Weights of a small mixture-of-experts language model, trained from scratch on English Wikipedia.
Size: vocabulary 8192, 9.8M parameters.
Experts: 32 experts in each of 12 layers, 1 pick a token, a shared expert of 128 neurons.
Training: a variant of SOAP for the experts, 324M tokens.
Below are experts of layer 10 (counted from 0) of a mixture-of-experts language model. Rows are named router (the router's row for the expert), gate (a neuron's input weights, with its number), up (a neuron's input weights, with its number), down (a neuron's output weights, with its number) and show model dimensions 0-95. Each number is 50 + 15 x the weight over its row's rms, rounded and kept within 0 to 99.
Before each expert's rows: "raises" lists some tokens whose logits its average output raises strongly, later layers aside; "comes after" lists some tokens at least twice as common just before its tokens as in all text. This comes from a sample of Wikipedia text that the model never trained on. Tokens count by the router's weight.

# expert 22
raises: " he", " she", " there"
comes after: ",", ".", " the", " that", " this", " but"
router:42 60 79 46 46 20 69 40 31 70 55 28 60 31 58 58 17 63 29 23 66 43 56 52 44 52 39 22 48 56 74 27 60 53 44 27 63 63 55 82 54 63 57 30 83 62 54 56 70 57 45 44 45 60 66 54 35 28 51 65 57 44 49 66 43 68 50 49 46 42 49 58 48 47 68 24 78 50 45 39 63 71 57 79 30 32 44 58 29 29 53 55 54 37 61 32
gate0:16 63 57 64 69 52 35 58 29 55 18 72 56 34 66 67 44 61 33 40 45 63 54 38 57 50 60 31 56 40 75 44 26 16 56 24 47 46 65 38 29 54 38 49 58 46 56 69 51 69 29 30 48 41 30 49 35 39 48 55 45 63 52 36 24 52 66 82 32 39 38 51 31 44 66 67 39 64 71 43 61 36 37 48 44 28 33 44 43 41 47 62 54 39 80 19
up0:49 66 39 66 71 13 63 40 31 56 42 43 38 62 74 77 37 41 40 68 57 26 46 43 61 53 51 43 53 67 55 55 36 47 51 37 73 44 35 25 72 54 49 32 47 65 37 55 46 70 67 37 70 36 74 43 50 24 53 48 73 32 68 51 29 51 59 45 51 29 64 43 09 52 29 57 39 61 62 21 40 53 63 25 37 37 31 66 52 63 27 47 40 60 61 68
down0:28 79 66 71 25 36 40 51 44 46 42 30 50 49 18 26 67 48 55 73 43 77 67 68 49 61 75 56 51 60 40 51 48 56 26 35 69 36 31 30 47 50 37 60 62 79 37 24 36 47 46 33 66 45 52 49 78 40 50 51 59 35 45 52 45 24 57 45 51 41 31 64 55 70 43 58 32 37 60 41 42 82 54 49 17 49 52 57 71 58 71 37 47 47 51 82

# expert 15
raises: "1", "2", "7", "b", "8", "."
comes after: "2", "6", ":", "5", "3", "4"
router:28 71 29 51 37 39 65 63 42 26 51 54 60 65 58 69 29 47 40 67 52 18 45 55 62 47 21 56 27 46 52 18 49 37 56 57 51 43 21 56 22 35 57 40 58 38 43 65 63 54 46 63 69 48 50 52 38 28 48 56 48 56 27 37 52 48 48 44 52 36 50 43 92 36 32 63 74 49 46 44 49 16 28 73 19 52 55 72 62 32 64 54 65 48 29 33
gate0:54 51 49 51 30 27 57 45 40 81 50 54 48 22 32 50 37 50 65 57 35 14 27 40 37 51 19 49 39 55 57 43 27 43 55 65 22 59 36 56 79 48 56 30 76 62 44 54 62 45 73 44 51 32 59 59 60 37 52 49 50 75 57 41 57 61 56 33 60 42 52 78 43 83 41 47 49 33 53 63 78 64 48 55 30 62 57 36 72 65 87 82 50 46 47 46
up0:73 54 63 44 43 51 30 73 49 61 30 41 58 66 58 46 56 20 64 71 58 71 43 33 35 37 45 54 37 52 22 33 25 46 48 63 63 78 47 57 45 70 64 39 49 34 45 44 31 57 42 56 52 53 36 48 60 43 42 37 46 61 39 60 41 57 16 56 59 39 82 64 53 44 69 56 41 43 44 16 77 54 38 51 62 25 72 61 57 34 50 00 52 48 69 67
down0:43 80 55 45 42 42 32 51 45 32 43 64 54 68 64 24 63 46 43 32 65 42 50 39 49 65 80 79 59 54 73 43 62 36 60 46 39 35 39 42 29 41 38 53 63 62 79 56 60 35 84 43 40 19 49 65 61 27 57 60 67 70 42 40 20 33 21 62 51 50 60 60 62 68 46 21 58 49 37 67 74 42 63 48 60 54 74 55 34 55 54 35 63 28 74 55

# expert 10
raises: ".", "–", ",", " (", ".\n\n", " and"
comes after: "9", "0", "1", "2", "8", "7"
router:26 51 49 46 27 45 63 59 44 43 45 25 59 35 52 58 43 34 56 52 49 43 58 41 42 49 64 58 39 12 72 30 56 72 73 27 68 38 62 51 61 46 44 70 37 40 50 43 50 52 36 24 05 39 47 40 37 41 69 64 46 30 63 64 78 72 22 39 40 48 68 41 40 35 54 61 67 48 59 47 57 47 20 50 31 40 46 47 22 27 27 51 60 75 30 45
gate0:32 65 44 41 39 19 40 51 44 79 37 59 48 44 54 43 76 65 57 70 70 53 47 58 57 60 63 40 56 29 67 81 45 39 79 64 50 29 57 43 44 72 48 49 35 46 64 74 48 37 61 53 52 49 60 53 51 64 29 35 29 57 48 74 83 37 49 74 31 45 40 57 64 60 37 45 54 66 71 35 49 48 22 64 64 48 75 57 61 43 62 60 22 68 51 92
up0:30 46 40 58 37 48 45 31 65 75 42 37 36 30 43 53 65 59 49 64 71 36 61 56 63 43 86 20 47 29 53 48 51 55 66 66 40 30 65 64 63 63 57 50 38 42 38 38 68 47 44 45 51 31 41 47 31 25 59 40 26 42 37 36 60 35 32 79 62 52 24 51 60 49 59 37 83 53 48 38 18 60 45 38 46 43 87 62 36 57 46 56 27 65 38 83
down0:64 38 49 48 38 51 43 28 61 41 54 70 46 41 11 46 48 66 59 39 53 65 46 53 66 62 77 52 28 52 34 60 30 63 51 49 45 31 33 53 62 56 53 27 67 50 64 51 56 68 52 66 67 30 15 28 33 29 39 53 26 45 58 51 41 61 50 29 55 67 28 48 27 44 37 55 60 25 45 59 24 48 86 49 60 42 22 67 38 37 42 52 54 85 45 74

# expert 7
raises: "ed", "cc", "med", "mond", "m", "id"
comes after: " ", " m", " M", " L", " b", " C"
router:50 62 40 50 67 53 51 48 46 72 28 33 66 44 78 57 56 54 29 48 51 17 65 48 47 44 46 50 74 21 50 54 29 36 52 44 48 74 36 53 17 44 68 42 68 18 54 43 33 33 50 70 10 54 58 79 50 51 51 17 60 34 55 60 44 36 40 45 62 66 57 50 63 60 61 35 46 58 46 46 36 52 30 63 50 41 49 34 25 62 26 69 66 44 23 73
gate0:46 69 45 65 55 54 63 67 48 42 65 36 44 55 43 28 27 45 62 32 77 51 46 67 46 45 50 55 36 45 53 46 62 38 68 73 51 44 28 73 33 53 46 34 55 51 47 32 88 37 58 50 00 58 40 57 36 69 58 47 84 54 75 48 38 56 34 33 45 39 63 39 72 31 27 60 44 66 47 59 16 55 35 66 45 39 38 64 40 42 55 47 43 40 42 42
up0:35 63 76 72 57 31 21 58 39 57 56 62 43 66 72 29 30 28 31 77 59 17 59 53 17 53 60 52 50 56 89 46 44 27 38 44 48 63 51 51 43 48 46 57 69 59 66 57 85 45 37 59 46 34 42 50 45 38 55 23 39 42 54 35 42 49 34 54 28 38 56 47 39 80 30 61 58 44 47 45 31 78 44 58 59 48 63 63 67 41 63 69 62 27 37 64
down0:60 40 70 40 62 27 41 40 35 52 40 68 23 43 30 69 20 55 46 53 44 44 53 45 36 52 52 37 79 40 41 42 71 66 34 59 32 37 51 75 80 52 66 64 42 68 47 63 61 73 58 50 54 51 31 78 15 45 65 58 61 58 42 44 63 46 41 61 27 47 60 76 48 18 50 28 33 49 37 75 68 62 60 55 38 54 54 39 64 39 15 53 71 54 49 69

# expert 30
raises: ".", " in", "'", "6"
comes after: " ", "1", " (", "3", "′", "5"
router:00 60 60 36 52 32 50 39 68 47 51 69 53 30 54 62 48 71 62 49 47 52 33 62 22 39 42 43 64 44 52 29 43 61 62 52 59 41 20 54 41 36 53 52 38 34 61 33 61 35 36 56 67 46 38 52 45 02 46 35 54 46 48 72 58 39 56 21 60 31 57 41 58 46 64 17 34 47 32 42 33 32 45 39 37 32 54 33 60 44 33 56 84 60 31 39
gate0:17 40 69 53 68 42 29 57 26 42 77 37 46 54 64 55 46 59 38 31 53 40 39 83 54 47 62 33 35 48 54 63 65 32 56 39 43 54 79 50 65 41 62 40 30 62 50 54 56 54 39 71 49 26 64 45 66 28 53 25 72 42 18 73 35 60 31 37 33 67 43 39 61 44 81 45 72 50 31 46 61 59 36 69 19 67 39 44 46 72 40 48 67 36 36 40
up0:20 52 60 33 48 55 31 57 55 42 76 63 58 66 42 44 45 36 44 48 52 29 61 79 68 30 64 47 49 38 66 37 47 35 44 74 37 39 64 58 56 25 62 46 20 32 82 55 40 29 33 72 37 48 56 55 47 50 67 43 46 29 57 77 58 29 75 34 60 38 55 57 47 46 55 48 69 66 37 38 64 41 49 43 41 48 42 59 38 45 23 74 73 67 46 97
down0:52 57 68 55 55 28 35 44 25 29 54 37 27 57 54 39 50 43 51 71 39 51 88 50 45 34 33 48 40 55 69 34 24 47 50 83 40 08 42 43 47 79 36 53 57 46 37 60 26 42 43 74 53 71 45 23 38 27 54 61 43 52 45 58 36 63 44 43 44 50 31 52 59 51 67 60 45 70 50 68 17 41 53 30 31 37 47 45 32 43 55 55 24 51 84 41